Experts of a small language model: 14137 steps.
Below are experts of layer 9 (counted from 0) of a mixture-of-experts language model. Rows are named router (the router's row for the expert), gate (a neuron's input weights, with its number), up (a neuron's input weights, with its number), down (a neuron's output weights, with its number) and show model dimensions 0-95. Each number is 50 + 10 x the weight over its row's rms, rounded and kept within 0 to 99.
Before each expert's rows: "gets" lists some tokens that make up at least twice as much of what it gets as of all text. This comes from a sample of Wikipedia text that the model never trained on. Tokens count by the router's weight.

# expert 3
gets: " the", " of", " in", " to", " |", " on"
router:45 37 57 56 53 38 49 40 46 74 60 55 49 59 42 60 56 54 49 46 63 60 68 25 75 48 51 65 51 39 56 34 42 46 41 54 40 41 52 30 42 44 52 47 49 58 40 57 60 39 54 59 41 42 53 44 39 53 54 60 56 28 54 62 37 67 50 49 41 45 37 51 48 50 51 54 48 32 52 56 51 39 59 47 48 36 46 37 61 53 35 54 79 48 53 42
gate6:44 36 48 56 49 41 52 45 50 82 58 49 35 51 35 48 48 27 53 44 60 49 54 47 53 21 55 53 50 64 69 49 61 44 55 41 64 48 51 45 44 42 47 66 69 61 72 49 62 23 52 61 45 46 48 50 55 47 47 49 50 63 65 47 56 66 66 56 36 57 49 46 53 57 46 46 55 44 46 59 44 36 68 41 60 47 68 53 54 56 53 50 49 46 47 53
up6:61 65 61 48 56 57 44 57 58 46 46 66 42 40 61 25 55 42 50 57 44 44 52 41 45 64 49 62 64 53 22 46 60 45 39 56 63 48 49 35 48 52 48 60 48 44 48 47 41 60 66 57 44 62 33 40 41 50 30 45 51 50 50 31 43 34 38 54 43 30 53 55 55 47 42 45 40 64 38 62 39 51 40 36 64 50 61 41 54 55 59 73 57 39 56 48
down6:39 43 37 48 58 47 53 52 49 52 51 48 47 52 51 54 54 56 30 37 51 48 44 62 59 56 75 14 43 63 63 47 65 59 59 52 43 55 55 45 63 47 52 43 66 24 52 56 48 62 42 47 53 49 48 44 74 43 43 43 47 57 51 60 52 54 60 41 53 69 56 40 51 66 42 60 41 51 54 57 42 56 57 71 48 52 60 55 45 49 60 40 26 46 58 43
gate7:48 49 41 40 51 43 37 37 57 46 53 52 35 51 51 41 49 61 73 53 47 57 54 38 57 72 59 37 49 35 57 44 48 46 40 40 67 45 84 46 44 60 46 52 43 58 43 59 57 42 50 64 60 50 57 43 46 49 52 71 52 49 60 39 55 59 55 57 54 35 48 17 48 53 50 33 45 32 64 40 45 34 46 51 50 34 50 61 53 45 48 43 45 49 51 53
up7:57 57 50 43 51 44 59 35 57 56 54 49 34 55 38 55 39 41 52 46 61 50 65 55 52 65 65 26 47 44 45 50 48 60 54 64 62 53 52 39 56 47 65 81 51 59 45 62 56 51 59 44 64 40 30 59 51 67 42 54 52 56 44 48 46 48 58 58 44 61 42 61 37 68 47 48 64 49 69 46 38 48 35 60 48 43 56 41 30 57 54 45 67 49 38 65
down7:57 51 33 43 50 59 55 53 50 53 33 41 56 35 66 54 55 46 39 39 55 63 45 63 38 62 66 33 43 57 38 45 52 56 53 40 61 60 43 37 63 37 63 40 51 76 53 33 51 57 36 54 61 40 57 42 40 34 48 48 46 49 56 50 31 48 63 50 50 56 53 51 51 65 58 61 54 51 57 47 42 58 51 57 58 43 46 45 41 32 62 46 15 49 52 41
gate8:47 39 31 52 44 52 45 60 61 48 59 64 53 53 51 47 66 59 59 43 62 66 35 46 66 47 58 66 54 56 60 40 58 43 36 54 56 53 51 43 61 49 50 58 61 42 42 48 54 43 75 62 53 43 66 53 51 47 53 39 46 54 54 67 42 58 49 41 47 52 30 55 69 43 70 26 64 40 32 50 49 49 59 63 38 58 60 46 43 55 34 49 38 47 62 38
up8:49 50 67 46 59 52 77 51 49 49 58 37 43 24 46 43 35 43 38 57 37 37 65 49 44 38 50 55 38 51 51 59 45 41 62 62 45 38 61 49 50 50 50 52 50 64 49 35 61 57 54 42 42 48 42 50 71 26 77 51 54 48 65 52 59 54 51 33 49 58 44 63 40 55 57 51 41 58 42 46 35 64 50 50 50 48 50 49 26 51 41 47 39 39 43 46
down8:45 56 44 36 59 48 47 46 62 45 47 40 83 51 56 50 49 58 53 40 40 49 35 61 42 41 44 47 70 54 53 38 54 24 55 52 61 62 55 63 62 30 44 45 51 34 40 38 56 65 54 53 42 44 55 57 34 58 41 38 44 59 51 49 47 46 61 50 47 52 39 79 57 61 54 54 41 46 67 57 53 55 35 53 53 49 34 45 62 51 46 39 55 57 63 62
gate9:43 43 66 43 52 31 62 49 41 35 57 39 33 48 42 52 49 49 41 63 70 58 60 50 52 55 64 45 50 53 61 43 57 41 53 57 46 56 54 48 43 56 61 66 61 64 53 46 32 49 42 58 58 50 46 43 54 56 49 44 39 62 45 55 51 38 46 59 34 51 65 47 64 60 74 67 51 56 59 54 55 40 64 40 62 37 29 32 60 53 75 65 59 44 50 46
up9:59 58 55 35 56 52 48 57 43 37 61 45 51 42 37 45 49 53 47 48 49 43 47 30 45 48 54 44 63 55 36 62 47 56 61 46 42 55 47 62 43 44 43 50 51 34 64 45 74 35 69 40 22 36 42 31 47 39 67 44 63 49 52 38 46 50 27 49 54 47 46 66 58 45 55 58 62 45 34 51 50 70 50 54 46 54 55 72 45 46 46 36 38 53 46 60
down9:46 49 40 53 53 44 48 53 30 46 57 52 31 50 43 49 78 62 51 61 53 55 61 41 53 33 52 48 53 44 58 28 33 34 48 60 42 50 44 63 44 44 53 60 60 53 61 51 51 41 43 72 59 33 48 46 50 47 49 55 61 61 47 32 56 63 45 30 54 45 60 58 40 51 77 57 49 52 53 54 45 57 67 59 57 53 35 28 56 61 48 57 55 43 53 60
gate10:54 48 41 62 58 65 50 59 60 39 50 80 59 45 60 32 61 52 57 50 54 62 52 56 66 54 49 71 53 49 63 49 44 61 59 41 40 26 57 48 41 55 41 56 51 50 54 36 69 40 53 48 38 58 57 44 57 58 35 58 49 50 55 59 56 79 46 41 51 45 49 43 48 60 48 49 59 62 67 47 61 62 42 56 62 50 48 50 45 47 37 54 53 32 72 54
up10:26 47 45 45 56 71 46 62 71 35 42 39 66 57 58 66 60 52 35 51 39 60 64 42 70 44 39 46 42 56 55 64 58 52 39 47 47 42 41 61 52 30 39 49 27 46 51 47 39 59 34 58 51 57 51 54 48 54 51 48 44 44 44 54 40 49 39 38 54 56 61 37 56 43 74 54 61 55 71 50 48 54 47 63 50 37 50 53 58 42 55 58 56 61 48 37
down10:60 53 49 55 56 39 55 36 70 45 58 53 64 36 54 34 62 53 55 39 62 59 33 57 40 51 44 39 43 44 50 57 60 50 54 72 50 50 46 56 53 73 52 44 55 63 39 28 63 29 37 43 39 35 48 65 67 64 45 46 59 54 49 48 61 47 54 49 49 50 65 46 58 45 59 55 29 35 64 39 48 63 48 58 61 49 47 48 38 58 34 55 43 54 61 55
gate11:58 41 53 54 36 46 57 49 39 75 34 51 47 50 38 56 38 42 54 51 55 42 58 38 43 49 42 20 55 55 55 49 61 48 64 61 41 63 67 68 56 43 36 53 68 41 50 45 59 48 45 59 65 53 67 69 38 58 49 52 66 45 63 56 26 55 45 55 55 39 57 42 57 42 57 37 55 63 63 43 62 40 52 48 54 47 49 41 54 45 44 34 57 52 64 58
up11:47 51 56 60 43 47 52 65 60 32 55 28 48 49 46 55 61 62 43 43 40 58 47 34 26 50 64 45 49 58 46 48 56 60 55 44 61 52 41 41 50 54 47 34 49 57 60 43 47 44 53 49 22 39 50 43 66 47 53 64 55 58 42 43 42 27 68 51 57 49 58 51 44 68 40 38 58 62 49 72 55 51 62 60 59 66 45 64 49 58 64 56 39 54 62 35
down11:47 44 60 63 54 52 55 33 57 60 44 60 51 62 36 57 36 54 40 52 52 60 49 47 53 58 65 13 66 55 72 57 49 64 48 45 55 64 34 47 59 41 31 56 44 39 48 30 58 43 45 53 64 53 36 50 39 48 55 44 47 49 50 71 27 54 47 60 46 63 40 64 44 38 55 51 43 58 55 52 38 58 47 54 64 60 55 53 37 50 49 48 39 45 50 54
gate12:37 35 51 54 50 58 47 57 31 42 37 38 39 46 59 32 71 57 50 63 42 42 50 72 60 53 52 56 53 58 40 51 46 52 51 69 60 55 50 40 55 51 35 59 44 59 58 50 48 53 53 51 48 49 74 59 63 52 61 39 38 56 44 61 42 40 57 64 25 50 37 66 44 38 58 53 48 56 65 56 64 39 56 55 52 54 55 42 45 34 57 54 56 51 56 78
up12:55 38 48 67 42 40 54 58 54 51 45 51 65 52 47 67 36 58 48 56 54 36 58 39 48 39 28 53 58 46 34 48 52 42 39 62 37 45 45 46 45 54 49 55 46 49 56 45 55 54 57 38 52 35 38 64 34 66 60 48 47 62 53 52 70 34 53 37 68 67 42 38 47 60 54 45 36 60 42 55 48 48 55 49 47 23 65 62 50 52 67 38 64 40 37 39
down12:53 59 67 53 45 35 51 60 62 54 31 34 47 56 55 59 38 55 57 68 62 37 50 40 61 50 41 47 74 38 61 52 48 45 47 47 52 43 50 39 53 37 49 65 45 54 55 83 48 51 47 41 62 69 32 47 49 38 40 46 50 47 52 42 43 62 52 58 59 46 48 46 28 60 49 44 45 36 55 34 44 46 38 61 54 49 54 50 60 67 66 45 49 54 30 48

# expert 1
gets: " M", " R", " L", " P", " B", " W"
router:55 41 59 61 60 56 40 55 47 52 72 50 51 54 55 49 65 45 47 42 53 56 58 37 56 50 67 37 56 49 53 40 62 62 55 68 50 54 53 29 45 49 60 43 47 46 67 72 43 44 41 61 47 36 48 37 32 33 49 53 80 50 70 56 41 50 56 41 51 37 53 45 39 62 59 56 49 61 57 59 50 42 55 44 50 50 55 36 57 49 48 50 58 41 67 24
gate0:35 67 40 77 57 60 62 56 50 42 39 37 42 49 49 47 28 46 54 41 34 49 44 51 45 45 62 41 62 51 40 57 56 57 74 52 49 50 53 63 65 52 66 47 40 46 62 52 46 66 39 32 54 58 38 53 60 47 43 63 37 60 45 66 53 30 36 50 54 51 47 61 70 37 41 58 45 61 53 55 53 49 52 45 37 58 40 62 47 41 37 52 50 54 46 63
up0:49 54 58 71 60 69 49 43 40 52 45 55 42 53 38 49 55 54 59 33 44 58 43 46 52 56 55 05 64 43 50 51 68 57 58 68 50 45 48 51 51 44 48 54 50 51 61 75 54 43 48 51 61 49 50 42 54 39 44 57 54 49 66 48 41 56 41 37 49 54 41 55 48 49 47 48 43 50 44 60 47 20 57 39 39 69 55 44 63 52 36 48 42 43 59 54
down0:40 57 36 36 45 48 41 53 59 59 46 42 48 35 43 54 14 48 57 55 50 40 44 60 33 45 60 72 56 61 43 53 52 32 70 35 56 47 59 55 56 61 70 47 52 41 55 31 40 58 59 38 43 59 32 57 60 58 56 43 53 44 42 39 61 47 50 57 48 50 65 40 60 48 39 53 66 57 55 51 52 63 51 51 39 42 43 49 31 43 56 52 60 53 51 40
gate1:42 63 61 66 46 59 43 38 41 30 44 57 42 56 48 56 68 58 48 44 37 60 54 49 55 39 51 38 48 69 46 58 52 53 52 58 49 29 50 45 56 46 38 73 69 45 46 57 40 31 41 56 45 37 50 48 55 52 35 59 56 51 59 45 43 34 54 39 58 66 40 29 29 56 53 52 56 46 53 49 48 37 38 50 65 63 48 37 49 30 47 38 35 40 44 47
up1:56 43 42 46 36 51 50 41 51 37 50 22 61 51 41 54 46 46 34 43 50 41 43 55 61 49 62 42 53 39 52 59 54 35 47 45 44 41 32 38 43 51 34 61 69 44 37 48 41 44 39 53 44 58 60 49 40 45 40 24 66 45 48 49 55 44 74 59 57 47 49 38 53 48 33 55 42 35 54 39 29 45 58 57 52 58 66 56 40 47 31 63 55 46 48 37
down1:44 59 48 43 52 47 61 41 48 43 55 62 58 38 46 62 65 44 48 70 39 52 38 60 80 65 43 48 42 44 53 51 35 59 58 58 61 58 64 52 45 50 52 42 72 55 58 37 45 32 49 47 44 59 48 50 28 53 47 49 42 35 59 48 59 37 40 37 50 53 46 62 66 44 56 56 62 64 54 47 43 54 58 39 50 60 39 44 36 57 55 56 68 33 40 70
gate2:70 32 50 37 48 39 42 58 58 39 57 58 58 49 55 44 64 69 58 56 33 47 56 59 65 51 52 46 60 48 44 57 49 62 63 55 47 62 46 39 72 49 29 41 71 72 44 39 49 55 54 47 52 43 69 59 38 47 45 39 52 45 32 47 54 57 51 53 53 34 42 64 46 48 56 50 60 48 20 39 49 55 61 44 49 70 49 46 52 61 53 50 39 47 49 56
up2:54 52 49 55 60 48 38 53 47 36 40 36 59 53 55 62 52 54 40 46 42 66 48 36 49 62 64 44 54 53 33 48 46 37 53 76 40 40 56 52 40 55 42 31 51 70 51 54 73 48 46 25 47 40 48 49 50 58 55 69 41 45 51 55 61 55 56 48 56 56 68 44 47 71 53 37 58 55 51 44 48 64 41 61 46 60 45 38 56 50 28 62 38 61 54 67
down2:58 57 56 39 67 50 55 35 39 44 55 41 47 56 52 49 52 61 54 58 40 56 53 59 63 41 49 55 51 61 38 28 49 55 59 51 43 54 64 44 46 58 51 52 46 62 61 46 51 43 43 58 53 57 30 52 55 49 17 55 52 57 37 43 55 57 56 53 52 54 59 50 64 80 35 40 59 37 58 53 65 51 64 37 55 35 63 45 37 46 54 23 35 62 53 45
gate3:44 49 65 48 62 39 47 72 34 54 35 48 41 55 50 64 61 51 39 64 55 62 45 42 52 66 42 67 49 80 42 66 47 36 59 57 55 33 34 49 53 39 59 48 47 49 67 53 39 44 41 61 48 37 61 54 48 31 45 54 57 42 54 53 51 55 34 48 44 65 49 39 61 47 46 52 47 48 37 55 57 27 43 44 59 57 46 50 51 47 49 42 28 45 52 62
up3:61 31 62 40 57 51 40 50 58 42 55 71 58 52 37 43 42 60 52 55 36 49 50 55 53 30 38 57 68 50 49 55 43 51 32 54 44 59 53 59 53 59 63 43 42 50 45 46 47 39 46 47 59 56 52 61 27 55 71 49 33 52 31 50 65 52 64 44 53 41 49 64 45 51 50 53 61 40 47 31 42 55 44 47 47 47 57 50 37 57 68 40 42 51 40 81
down3:42 45 59 62 48 51 55 54 64 56 53 54 59 47 56 59 49 46 45 33 36 62 49 63 54 47 70 63 43 53 60 40 56 52 50 60 55 66 53 53 33 43 62 46 38 43 57 36 58 52 34 53 43 47 63 61 65 55 60 52 56 44 48 52 47 48 68 66 39 62 52 53 53 41 45 48 44 29 63 47 56 37 43 55 75 60 49 22 39 73 52 43 34 63 49 44
gate4:55 35 50 45 47 57 45 50 45 48 35 59 52 52 60 55 60 66 52 55 37 48 54 47 41 44 34 39 31 45 57 48 51 69 55 58 63 42 63 31 49 68 37 50 40 33 54 65 55 69 32 49 39 53 48 53 42 34 45 45 72 55 48 45 47 56 50 56 63 42 43 41 38 72 56 50 64 61 46 56 52 45 56 33 41 61 47 52 42 50 54 59 73 36 44 37
up4:52 56 62 28 37 44 45 52 54 49 55 56 51 43 44 47 27 65 54 56 50 53 64 37 53 56 47 63 47 66 68 47 55 61 48 47 46 59 68 42 61 68 55 48 40 45 63 41 66 49 48 62 60 49 62 35 48 49 44 32 54 40 54 64 32 39 34 52 46 55 48 34 49 51 41 55 57 55 51 42 60 58 73 48 57 59 54 37 57 49 46 26 62 36 64 46
down4:53 37 58 34 60 65 48 57 70 60 45 62 43 53 42 46 55 56 57 40 42 43 42 65 39 50 66 44 59 60 64 58 37 37 56 52 61 49 46 58 37 51 59 46 67 49 63 69 39 47 45 44 35 62 42 47 55 53 57 55 49 44 52 46 54 41 37 39 50 28 54 49 63 35 52 44 63 69 41 42 64 60 52 41 68 45 52 24 49 39 44 44 42 45 60 36
gate5:53 68 49 66 46 53 31 43 40 50 49 49 52 46 47 51 80 58 63 48 49 50 52 61 56 50 51 42 57 56 48 43 61 46 45 60 66 39 39 53 29 57 62 65 39 63 54 47 55 49 47 48 53 68 75 41 63 46 49 34 56 55 63 65 55 56 60 31 49 52 55 61 39 50 59 51 51 39 57 60 37 36 47 27 55 62 44 55 46 51 58 47 52 26 48 53
up5:62 60 41 46 43 34 56 44 37 41 27 51 39 53 55 54 59 53 61 34 52 41 58 63 39 40 66 54 55 51 57 56 59 50 51 53 48 43 53 37 52 48 76 40 63 53 44 49 65 55 53 32 44 58 64 40 38 35 48 28 52 42 53 35 50 56 48 43 27 46 49 38 52 56 63 38 28 45 61 49 47 28 41 41 44 52 59 54 43 48 63 51 41 34 49 52
down5:40 53 32 36 61 63 32 40 41 62 45 33 60 47 52 51 79 62 46 45 44 64 56 59 46 52 60 51 47 54 29 43 45 49 72 56 33 52 31 31 49 51 57 48 34 39 44 54 43 46 42 50 57 66 50 37 53 67 59 52 45 50 40 54 40 37 50 52 64 49 50 49 44 58 47 60 57 61 53 53 61 61 41 47 54 50 34 45 35 39 50 63 43 56 64 47
gate6:45 48 49 56 55 53 41 42 56 52 43 54 57 70 66 61 54 47 38 60 54 48 64 49 46 49 69 55 41 62 57 45 46 64 61 78 69 39 53 42 41 45 50 54 46 58 49 68 59 36 33 64 50 46 38 63 40 46 47 45 52 47 58 46 77 49 67 43 57 65 63 64 48 58 45 49 59 59 61 37 34 54 53 41 54 49 65 53 42 29 45 55 58 61 53 36
up6:37 39 39 65 60 72 62 65 42 54 48 34 53 40 62 34 49 55 59 56 56 55 51 35 51 41 60 65 52 49 65 32 46 45 59 76 41 51 59 49 41 49 42 47 41 56 58 45 50 68 55 57 46 54 49 50 51 35 48 58 69 58 44 54 59 60 77 40 50 53 50 54 48 51 41 52 47 73 50 47 47 50 55 29 33 54 58 41 66 57 48 59 49 41 36 40
down6:46 51 57 59 42 67 35 55 47 57 29 35 42 56 44 42 54 52 46 38 60 73 49 55 64 66 58 48 37 58 63 48 46 36 42 59 49 47 47 56 58 70 52 31 50 54 58 57 49 51 67 37 47 63 52 51 58 66 62 47 39 46 45 48 44 37 55 56 37 44 44 35 53 60 45 38 47 44 39 29 44 62 34 49 63 57 32 44 33 47 55 59 49 34 42 40

# expert 6
gets: " a", " was", " the", " is", " and", " to"
router:46 47 46 51 75 57 54 37 56 60 62 65 59 55 52 60 58 54 37 48 72 49 58 42 66 40 56 53 44 40 50 43 37 42 39 50 42 62 49 41 50 49 55 36 43 59 36 60 55 35 40 48 45 31 41 37 44 25 55 58 57 42 54 62 52 44 46 54 51 44 38 56 29 49 47 67 32 33 51 64 45 45 50 47 50 44 31 52 69 66 41 53 44 44 61 43
gate0:49 65 54 63 50 38 43 46 46 53 40 31 44 45 46 48 44 54 65 51 34 51 38 70 35 52 46 54 60 55 23 45 58 64 46 30 53 47 45 65 45 58 63 63 45 48 52 54 38 51 44 43 55 63 49 48 51 68 50 59 54 63 61 55 64 43 46 54 51 57 53 59 83 48 49 42 56 81 47 47 61 58 51 58 41 63 45 48 41 37 47 50 41 54 46 44
up0:67 63 54 53 51 62 41 44 47 58 61 65 41 42 35 62 52 63 51 45 52 63 51 46 53 42 49 25 40 56 52 60 59 52 41 58 29 49 50 74 40 49 45 61 45 37 56 69 48 41 47 59 63 34 67 41 48 41 54 59 39 51 69 48 54 49 41 52 47 60 39 52 48 52 55 46 51 49 41 54 47 32 52 48 33 67 33 44 34 60 40 49 30 48 33 50
down0:56 57 50 49 42 41 46 50 50 40 41 23 36 43 54 37 36 49 54 61 47 37 46 59 23 42 56 60 55 69 34 58 50 35 48 47 55 42 53 53 48 57 65 49 51 60 50 39 37 63 60 27 53 62 35 69 63 62 53 36 64 58 34 50 60 46 68 57 59 49 64 45 56 41 45 42 57 56 51 51 56 68 36 55 40 58 39 45 37 45 53 50 53 43 49 43
gate1:63 52 70 74 55 62 55 48 39 33 55 56 40 66 60 46 44 57 44 47 60 43 61 59 51 35 52 48 37 49 46 49 61 57 55 53 48 52 46 45 44 52 33 57 52 39 64 44 57 39 54 50 60 41 43 49 42 64 44 53 66 43 49 51 52 64 45 45 31 45 51 50 40 49 48 67 33 34 65 61 41 46 37 61 51 36 42 38 46 32 24 46 30 41 62 59
up1:48 48 70 49 43 55 56 61 52 60 52 58 34 45 47 36 54 58 52 37 55 33 44 51 46 60 47 66 60 48 50 65 65 48 51 44 50 47 50 50 43 34 37 61 61 42 37 57 42 44 29 63 59 55 45 50 32 40 43 37 49 61 51 49 66 56 57 43 63 52 66 49 18 54 44 54 31 49 58 54 35 56 54 62 56 50 56 68 43 66 57 62 58 31 50 50
down1:48 50 55 54 66 49 35 54 55 46 53 51 45 53 54 62 94 61 55 35 47 65 48 45 46 47 43 36 39 62 35 41 39 38 48 70 53 47 53 42 70 66 46 44 45 59 46 37 49 52 46 71 64 52 43 33 51 57 38 57 39 55 48 52 49 56 52 34 61 38 56 48 50 55 54 65 42 55 60 54 34 51 47 33 37 52 53 49 51 62 43 44 48 54 48 63
gate2:52 49 43 50 66 55 62 50 51 62 61 52 49 61 52 64 73 51 36 71 40 36 41 52 62 33 57 36 43 52 54 58 45 44 53 50 42 49 62 53 58 36 45 44 63 52 49 43 57 38 63 53 38 50 43 57 68 32 54 50 60 53 41 40 45 59 61 39 50 59 52 55 26 50 72 50 48 59 33 31 56 51 46 66 44 66 59 38 58 54 53 47 34 50 60 65
up2:54 60 38 50 44 46 51 34 44 45 62 46 39 58 50 51 60 55 39 55 55 56 24 50 58 42 56 49 56 45 34 45 49 54 44 33 37 46 42 59 52 52 49 57 48 69 34 46 55 48 52 44 65 55 51 55 55 46 36 65 61 41 49 29 47 58 51 40 52 73 42 62 17 60 76 42 30 48 54 38 58 56 39 45 41 61 53 43 60 48 40 61 55 56 58 53
down2:57 42 47 43 42 44 65 55 60 67 42 45 43 55 46 46 56 63 62 43 42 47 55 62 58 49 31 59 54 39 30 44 34 41 37 53 54 63 65 47 51 56 47 42 58 44 53 55 58 51 59 43 44 36 41 56 47 56 39 53 46 48 51 62 66 56 68 52 60 44 60 66 58 50 38 37 63 60 48 48 55 37 35 57 53 63 63 28 53 34 25 59 49 41 56 73
gate3:46 41 56 43 76 67 58 38 50 54 42 60 48 33 47 42 60 52 34 64 52 60 71 37 61 49 56 49 49 36 64 50 58 38 47 55 54 49 46 68 28 47 57 47 45 44 67 47 69 41 45 39 49 43 62 53 56 63 41 52 25 53 56 51 46 49 43 43 58 61 50 39 58 43 64 46 36 39 46 52 58 33 38 48 57 48 50 37 74 53 61 56 52 59 53 42
up3:65 64 52 38 61 57 24 35 56 47 48 51 51 49 54 33 41 38 59 31 33 50 52 64 42 42 66 54 49 42 38 54 56 59 45 52 47 49 61 53 63 48 42 40 51 49 36 52 39 57 53 61 45 56 36 41 41 43 37 50 69 58 58 63 43 53 59 55 41 37 46 58 48 43 36 56 53 62 49 50 33 48 31 41 53 55 73 53 29 47 48 38 61 41 62 34
down3:61 37 53 44 41 30 58 41 52 55 60 62 54 45 52 47 58 56 46 51 34 49 38 54 64 51 49 52 43 38 46 40 45 53 43 75 58 38 62 50 60 63 41 37 25 38 39 51 39 44 60 55 63 52 54 58 54 36 53 56 51 56 57 50 38 53 53 65 41 32 57 78 58 44 51 54 58 43 56 43 65 46 51 45 59 33 31 29 62 39 45 60 45 55 56 45
gate4:54 48 49 38 53 56 58 58 47 60 58 77 58 51 50 70 57 49 49 46 62 46 50 60 50 32 58 42 40 40 57 59 40 51 58 46 40 55 48 60 50 41 51 43 60 51 44 62 54 27 54 40 61 45 40 47 55 67 43 50 76 35 50 47 43 35 53 51 63 50 54 33 41 68 56 38 48 38 64 54 41 36 51 43 43 69 28 44 50 54 37 60 35 39 66 51
up4:37 56 49 31 59 55 63 53 47 56 65 39 70 32 56 69 50 49 46 52 40 54 36 55 60 41 56 51 42 42 65 34 41 44 50 48 36 58 49 56 46 46 37 29 49 72 35 57 58 65 55 52 64 50 59 42 50 57 40 42 42 39 50 45 40 34 53 50 48 61 38 48 61 42 57 32 54 52 50 49 59 71 59 60 51 56 39 31 65 42 38 59 44 59 56 50
down4:54 50 41 56 66 42 43 46 61 51 39 54 58 56 41 38 70 45 46 55 76 40 66 48 64 50 54 45 49 50 41 54 29 44 57 45 28 45 45 55 55 58 45 69 65 62 59 61 45 36 48 50 44 46 61 44 38 53 66 49 38 51 62 51 63 53 43 42 56 45 57 55 52 37 46 55 45 63 67 43 50 60 49 30 49 62 55 39 40 43 65 31 76 54 48 48
gate5:59 49 38 41 51 52 34 29 55 54 57 60 32 63 46 48 65 47 32 46 51 55 40 64 67 57 43 43 60 49 51 45 52 49 52 44 50 54 59 58 44 75 59 39 73 48 41 46 53 31 62 63 44 53 68 54 61 31 47 41 41 60 53 64 51 31 42 51 39 55 42 66 55 57 58 55 55 58 39 56 63 41 42 53 35 73 38 52 49 48 48 52 48 50 39 58
up5:50 56 45 40 64 51 45 43 47 57 42 48 47 50 43 41 77 48 72 47 62 45 38 67 56 45 28 47 35 50 59 60 60 61 29 54 43 40 45 39 51 48 62 60 50 47 52 38 32 59 66 58 36 43 36 37 48 42 34 70 51 43 62 42 54 45 51 50 47 47 59 36 63 49 47 41 61 39 24 52 50 65 40 47 48 55 56 50 43 38 45 51 41 60 37 46
down5:33 49 40 64 42 54 38 57 41 35 49 66 54 44 67 50 66 57 40 69 32 47 50 59 53 44 51 45 45 35 37 57 65 44 66 31 45 59 58 51 60 42 45 39 58 53 37 50 43 54 47 46 61 60 44 40 50 46 51 77 33 37 31 46 31 55 54 44 48 56 47 61 44 56 50 60 57 62 70 54 62 56 53 50 53 52 56 40 48 46 39 52 57 46 62 31
gate6:45 47 69 66 54 44 43 26 60 64 58 53 49 60 39 45 38 46 41 51 52 48 48 55 48 37 46 45 56 50 64 32 38 41 44 47 63 54 40 46 38 51 47 68 41 44 46 40 67 38 33 45 55 31 60 37 42 55 60 47 39 61 43 58 72 63 67 40 38 48 58 57 33 49 66 59 49 51 44 47 37 45 38 43 53 26 58 54 47 49 44 53 53 55 44 39
up6:55 31 47 45 64 39 53 68 48 50 52 33 50 44 41 37 62 60 46 40 65 69 56 36 51 21 52 69 52 45 53 41 51 52 55 59 66 61 45 66 49 65 53 56 45 57 37 46 46 51 48 21 43 53 32 48 50 57 43 45 46 62 46 48 60 61 61 52 59 38 60 48 40 44 55 43 43 48 39 59 41 46 46 59 50 52 69 38 55 54 41 50 58 36 41 65
down6:39 51 36 57 34 55 64 56 50 51 41 46 41 48 66 61 72 56 65 19 44 62 45 57 50 60 47 48 43 54 49 35 62 49 52 48 67 37 72 41 50 58 72 46 53 31 69 57 40 57 46 48 53 55 48 52 59 67 34 56 49 46 48 42 33 36 41 46 48 45 54 55 53 42 27 49 63 50 49 51 44 65 45 52 52 49 50 56 38 57 49 54 52 46 61 35